python train.py --num_hidden_layers=10 --d_expert=64 --routed_scale=10.7 --balance_bias=false --router_bias=true --init_std_router=0.0171 --norm="rmsnorm" --beta1=0.95 --beta2=0.99 --batch_tokens=[16384, 32768, 49152]
Below are experts of layer 6 (counted from 0) of a mixture-of-experts language model. Rows are named router (the router's row for the expert), up (a neuron's input weights, with its number) and show model dimensions 0-159. Each number is 500 + 40 x the weight over its row's rms, rounded and kept within 0 to 999. Numbers have three digits each.
After each expert's rows: "comes after" lists some tokens at least twice as common just before its tokens as in all text. This comes from a sample of Wikipedia text that the model never trained on. Tokens count by the router's weight.

# expert 60
router:498500501482490487456477477567503479570391480502486477495575451537453556500444484571518518517538448479458530470455451504492485492534582562539452467513430550522460519447522473520490452528526469445503534503544538470482453482437552533510481488509404463456468559529559471529554519512492425447555504510534508564509448461455560504495471483477525446474539543415542543531552444541451492509485479512426546488462425556469512454557460495539431495453533497424473513503457504401578492531521561
up0:491561516540492470523567433512565450478485556512439449552563515457496482476436507507513441444519555477453454467454503513485530516479511594546498500494455456516514497491510552480552527486481492491482508400480544545556518571483515403491446557459431543493498529448560427482466437547459555502512478450535472524431549478488531456453459475544517533569522522473514501464456429475413513504504459495484565583532505512517471503553543538520456509446490493431556551513505422466536525532532521
up1:525540553496482466583479505501551487466519578478527491568543481519531527580504482544464566495464461432534547479468534507521496486499513483526451514483493457482507444498432453487487488549495542510511538466452498489493524534524448434501482580477519454567516512503466518504528479581511549527485549504507440520500503499508495512427505547535505558366514549447527527527532460506479428410451488417487466509537457517494554575527501557507546566481453571462537484511581536502399504483504483
comes after: "1", "2", " in", "–", " at", ")"

# expert 52
router:567550458498533491496412539536468485549543441524495484459455492490474495504425555462513475520536465486519505475530517549530477552508571545488503488415511546569540428473398480444549398462488564555540498484455536442509535464491507516491484411517590484464480498499446474410495540458478557514543570501530485488532486500578539509499501540505474485564541536453516428431527520468451472475511514555527584476415479498490567499429551473508464483473504458551503487459441537521493524518546553
up0:398468580443461445475525510525475448468520492521487550545518485485538544509492494526475514470503441501502432532489404512462503547470494476468569545521423503469525470516510584498457471478453499500453532484465526535493460537478550569485454478471471490543520485524469549491464410490530451554472537524528553523566536530524490490541470573516517469527492454480425456470522448558486512534517522403537519539460467490521497542532547533470572440453532541612473546520500461505460470524540458
up1:541480548517487533533492479508410460481518496546487508483565546533499565570472474540539532482491436492488483489412463542490417478495501443467491469480423521542470438541479513455477487514499464497470476456431478470562536547594506532465518462415478555574533519494448562440535495508483515549515574534497502561497494545534513489511498563506460521544490543488470472501474439574470559489521466476472517486426433475511536535508510519482504424474485508515485515540464499457478447527522536
comes after: " ", "|", "0", "9", "2", " on"

# expert 73
router:438544480538588491476475566530483506514464393454456542506473487506550487530444491492552483453543486542500466541566577554482493457439528558498478539400514454497444447424524518466502492525529451499531502500545536484580546457533548518485477582474536528473477517470429456503540508512416529500529516448497541466535511528496583462475541536512554463531507458449455431437495550544507443526490472536401507469571483556432499488472490430552496460466513495495528415542454529472478504491515509
up0:532529494464528591477496423435502491540480482501468467465489540551421502547460466515536523441543424578509481489505478407553525534473463449476502501594407504523502538537554471471592497545542527521520497530527456571578508545492528543530556488527451477513447469474445560485542514544510478553518542444548547477500547486512515459477495456448533479497505411524491526531514508488613550526487537464483498507514548528573442508533546540544540529482462449430515421492525500439458503523515424
up1:483583520461520560555544443483510513454415516512501510426634491502517429494534526497530512458459495445504507518480502548481530450508480571550546531492540535501507525468430478480540548579510524500505477458541554516474529490488468447544533468603483558581453493466501495522495481532485439528544500485490513477474443585524542537484418498529528513570581510448546513518518508498559560505520562526531463510503461489493570532573480528506520507495515524498502397490557509495500474506502495
comes after: "0", " |", "2", ";", "°N", " U"

# expert 76
router:475467486471519526471489587572498512526498448497461510452438504574438555462506512514494509455559508467572542555508488487526487456564557507537539478502523517553518507499541512417562483479496499520563454530536437457490508458499463469510510495516550449511466450498530465534535497487474568541473473542464446603445462549501589571466533507532489495414529493525552419525523547472448513532521419513561509470509490564482477501457522441498467549477496456450451512466513537545553518434595514
up0:557507568519435556511533488483536454529510526494472475488506570451443466460527482479456476554529454503565526462490515500471499558503485489546576529534481428631610463554505542495490509492566482487496571467535573509515528557470495458596532495502492488571466599495456451507455451517507499523546494508551510502438565460567392552559481557460470519520493600566566449493514473546520426485560527483559552544459562481499530473498593484561540555533469558448561485496554448534513484483512432
up1:524496577554433479433559469584503522470489520489478520523429523487550494506563476524497498478491593503532538469483530447601491463452490496476489538439518505543512428467472471567537477481501471576466489454514548440545468484438479440467516472551480471422478478486494485492547508440460516479519496534487481508492574516553519491418452563497562449476541483450511536526545514460513582527537571519469549441522460513505479511546461464541449503543480476504522508503567499525497467479455513
comes after: "0", "9", "1", " ", "2", "8"

# expert 13
router:489523444464463516483519475448516500459486457547525522512526495502456528460418449537521471517527550496520525478463526412535554570528531547490470471599504471444490465471566438444523497465571485465499552527438472484419479493544493490450452521542467415595545545501443518553475438480536453522484520528497530490548501504469483495457484466493560478522500533579424539484464548512486532480495455538477488538475553540504568505551516494487455419499523520518472574533465510450485536427451402
up0:521530448466485522510546522514519499385561434485511504564503573483446482542461520548606474485553491505473418517537490518511435565527494541513510476495482461502500475477461572477488449491508548563540505536531558511524461536424603522613484528557636507540473467413535525493480504477509444422501515466463576489476544481524502556498504516510451500594527450493441469490527488488466503535474495425533550500562539483502483498492517516491530464448502472412506556538555490503528556430469456
up1:507536459414540536497515477475482552421555501593497455493486498496403451640481453561546503472545487502539432421464509472546436517472527470484509513456460532550527489564492514448552501517469528501524499527492443483493429551430486542485516498545496519524443453494533494558491461461454424548493566474458522502476515526531534449510420596507544453547534562520455444556468468542523461543486614517589536498556455452494462477511563501477480496484490474473470478551571505527460426423552501
comes after: "%", ")", "6", "4", "8", "0"

# expert 93
router:435573496505495499496441497539488474532548446488530560504492483512411479495507517510535444551512486481546525554440488509512509457531552530555435443493509515534486495477472526545416485494504471569480522492519490508509481521477510588486556516472518512448486547498537438456488519455517538453566513549500490557536521432496548562448484488572602496530474510487523547496554535521512504460441493470488561520480446522510430549421487499547580515457523528503514511494474550489573522570471542
up0:503473565580428564491479503529507510534487501472481520495503498408456511497455465520534439448522430513482478398465505488508440515451448419497486437495489426503516514489543510534441507523499509541481585537457509480564436574506547493446421505498471538535518520487448455552515457588445555521578554488535545471485518488484446520443509498537477536480511503472469529479509431533514546561525548494537448537480473530617478594541496504556455500552412497517516531544529449490446520563416541
up1:500498483518543521560499495462442503483486536515534481511503524500458473539470541499497561528417516461621468527476479481520515485442557428507539480523447576483542477582457479411517445539500526494509479469446482500474427512489459541519544508587525491530537506470454576473441442510572435529495495472493550461510512453558509549481525534556456432486577483470405474522574450499448438493536494485609474454461531502523488483541526538589582529511509479492502490489557466483492441446559499
comes after: "1", "2", " ", "\n", "3", ";\n"

# expert 94
router:467504465507461443504470498540464467526493457481501526512524480499434529522446471559454451535583465546533508542470490483496530532487572575578555455532497526469473418470536560504539425474508539502477526503476532430423459467534523509482486554522559428542484475461466487499499440535501490544456554505518528487587456521480544496434501465565493417473470539598414485481474539453437578412481454520422537503482484496466534496504556510479467422513479475543488497499441474479532544500522512
up0:483527491504560499538534461506465481549503531525553469535518524438547455490594466510478529427445610517493477481580496525469446451559509456549523517578468472496537534528448508539480518550502481623538564495462542510526536544382441445545448453485502531552513473519492462522544430547491488459529472433513489463407565579593509502552523518519470443570491547524464515466539433507515535539581468518496479515489483478446488603505505473502474455477542523481457563490532475504515536516513508
up1:480477497524517480521495387505449504436448561535539482474476527410502550535480499540470496544497541500486555512433463513501556463477511493536526480514483497508522560549486520531500548586474536479585547450502541556556482541506453506487504459491475562494568535546445529504493520515473465550486557542511446407510543473484495562479398509444460520470523541498505492491498378574513508545512518388515514525435482505489480507569498561489544452492513527461422492421549414502532499509483487
comes after: " ", ".", " |", "%", "1", "6"

# expert 45
router:461481478446534424472466558538487505558539481512509514477502491518496435473462503545545477475586498506591488506523545482519499508484553571531513484450522544453475442439519499472523419487483576501527474486539467428455461426517516500412563568567564508510492501533503533481536480515527518541516507491450469546536497489467564559461517526584499434497548551530451434460506566462470523486466428562476484508540493511454540492490579474448456493511523521537505523484450526509563477467558572
up0:485449465495497501495503421420489445406498499472449506519461513551454556455499536453507551502485494459536516491523440542511458530487447537494422473540552471499562487556443565468559520510555570524577462556541440477553525566514520553590448513521423560500540472534520522560597503505509466464479479485536457561440519517592517564468480554490454468509506499596517453580463475548466470442529488504484516429488488589590543516488485529541532506506446557463530484478570551511540415530530538
up1:511543550565462476542528434439429527489536561456525449527438560543459535481520536476557477508510479428500539527515474423533464534471453460485553525543441438560595547610414520480535497497531516512503442472454499498491553548518431449542451508503471507588526497498424488553521517506513515479466540476483476505399567549564450486453470525488457515507486529492534483535470501474481487554491548522593447471500494461492499513545613562484547499472517476511470558485566483433515466503494494
comes after: " |", "1", ".", " December", " The", " November"

# expert 121
router:535507460442510509416453593566508445505545528437608463424490485498415473446520543565476556506493498454481479528462535505522536476572567441506527479474406524561511439501553523454447466512509506466469455545481465460446541432511455447521526446515534517518484472505552500467501486553506528513419488491542494546447540549500567554530529464557499522510515520547466467508490487449491481480463472539514531452522549524492545540478545500509556514506481506465447445476571597492507496515495496
up0:502514507479488547532533525514514466522456541520527521483480533480526525567493516432484516505491510573457487513474466385464451475560469467502515520536523525521496597536526455538546550481507517455527504514467481451513537504503545494482520558557467486491516571523516538505496446541522507436470481451538468486553545612447517508501523534440421504574499497513522511476543502452595558486547545493557467553469474448534536481491519509533578552494464446498500478522501465509484470523442528
up1:541554507453549514427475489523455540456505529473446452516565565536452491502540452494481561424536503511489453456401419590465474507501476433469508566548495542442519510497509540452475499527491511478582550526472454464494520507504552444507509554511460515485558493576505450481491513522513503540555477491504529522496412476517491534551501485502547589516554529536516507518415402506486488537498507459577554562566548552577467530430470458450489490478484600450453491501558507544496429478506457
comes after: "9", "0", " (", "1", "-", " "

# expert 58
router:461566576471511564490520468476496487467535518531521512464497514546491477468495503562498539521574518484445583557498519516473453433544546435539441496494439507530562495542546511415436544547487533568486477522467452456501448503489526610473468482468533568461534408546526449546476477552530509517541475502506492444544499507519436535476405491563533477537546540507550572516460471520507488584499540470551479573508467461510501521549494516536525448486494484468458488435531555527432502513517483
up0:485480571473581485516499504515465451464457504494543486534520543484502461488479505512418588527548497525512423507532468508525482550476492395486568457433471585509499524493504553447469473500459489480563485572553524525506531514473517493474519466616445487480537447521401515552514543512524412516525487466464493437529501533456522611476555560501508496476531501453461469561515537560501499517522494454504474540538510471490553526532560529511486532525416595431532527511566457492460477510548439
up1:495525477474552552511538498509564482516500571467494478526472485516456444497538527443471506548517524569483499496455482479514482508530460452480476459505463497551517456536486493465557560472520528483526482494455460478527522533467455511477554514532535496482544472547474442540512434441545559515504512392517505497466519512496494481487429484492426580508558503517486493549468489462470467551504528434528447493523584480553529520496447454502512514441518440511478512495472465438508567561423527
comes after: " was", " is", "-", " were", " It", " be"

# expert 80
router:425545479487506450505564486464494496463509453484550577552453464472428469458504516486563476521521500489474505553535515529525451470502546438593498522522490536481490518519567468436461565517443505540456502548566537450491538558483540558513551517496537495488544443539598483486515481560512524472499526524608562534568533480516416492432532475577470512507520555471499509442530438503453518500563522492571542485549493440537546493495497490513525455531433477450429467472498453488434536471476486
up0:488467484472477479467530425476449502502489519505480436481495477515493410439555483447475499448499414458497553503445499503482504563438548488526490406474518481552486473489476460447460539463466507482480530545527464484538465515485483512496485476482538478421489564426573509480450536466427434471485491478519437512512426483534486523532390564474556559501526475494511533509463496532484473575552481496508509593572483520494519421516514465486477509518558583464547525588463478499501473488472539
up1:499479489526533527444497514482480435484470458536512498563443485501511537544494504505495563460487458534472513505498446511522532445466456451528530521541464453493512523496500437529519534485494530480523539503510442557556513589577426446514538445523594490567490499428485487410535470487426498479484529475550409492480558525513547527532509489499480531488426437454471499499465469433546507537501514547472487551566524529533557490474541465552520489483543590452522458501491429434463573561496499
comes after: " was", " a", " is", " were", " be", " been"

# expert 50
router:558528456397499500483472512550572505485537463532480515500482556460489550520466482511475436536471514505476543519545480523532523493568544581548517515524511582546519527448448448444421428471498592447462550495477494475445462447479525541444535519511525506512488508494497450459547552476444429495519457513506582521452453539543543505510519560446526478493454490522485475468414511466444470542472492520503428591479535522445488452497448439481447507474507484519493506548491497489512487394508517
up0:538502591481535520556568503466452542471516500515491504529469458518532478520562543490506443559470506531426417496484499465505538458485498453531491441492539468493534480562555512577515521497447498536543571467491478487443468503506410524531506529538506497544498499493455487487443519480497484530459479505504487458495414536455493475503509522495460508438449474519421560570486515538603470507494511492581504518530456463536495572520591403470496515525405539512521531512537479465536500435443481
up1:574574529444399488476538509520526526511441504533437483464479552476502468462445513392469467485456531506486473477458492485505516442526496433519563491589453455481470431523504539506384486555551548546505496474476454408562409549478410441524481524457500495490546445482546458512496524454519457489477591559557570582418548538540510555435499475426461502509562516488471522488499505527458494500511436515533460551546483551530504543577493550511523469524491503429430526523510484529522500495485495
comes after: " |", "|", ";", " ft", " /", "″N"

# expert 64
router:562499539491518491495480484541454489456512497468494505485520600522444446442542489575478474521520497576479503507469545565579529518497546519513540479418574505497466489442501496496448450500483529578468518480514502510446489455497484470496517515516540431457506487516521470516485533534421512540543503489468476501489533462522567507450559466575479465426459571540458495472598495452483572509464519577466559514530454506514452507516543440455474520438534448496570531435482537495502527507560559
up0:458466568451500520584504458501596542464465495536485523543476516488560506498538466469516473495536526461461509440461446523457450484467476426500523459525486476550565542521510547501508488527512541533517481551424481493617521513558461507468529579428526576492492547566523500533548449521489477491531452566566489453538547506536474492509471535476468541510560540485550551519429459519494513500481452477453551476457433515505466519549456564452474565504439498468453459477552546509438506574538551
up1:491567548496485478532462527491440451433519552549460515516520552516421542465503502520471496539467492554530566524464486530468494469526513396495560455501508493451488561519501523525502545454494466525584538472501552436506519626481457483500513416477489554527487485443529465504474477447460485436530493519450535477586464541512502506468525506534500510489443544536541497555535511505498527484542452518511526588449569523484442520505529529550451416460466517393512547431462540446448476522428513
comes after: " |", " ", ",", "1", "–", ";"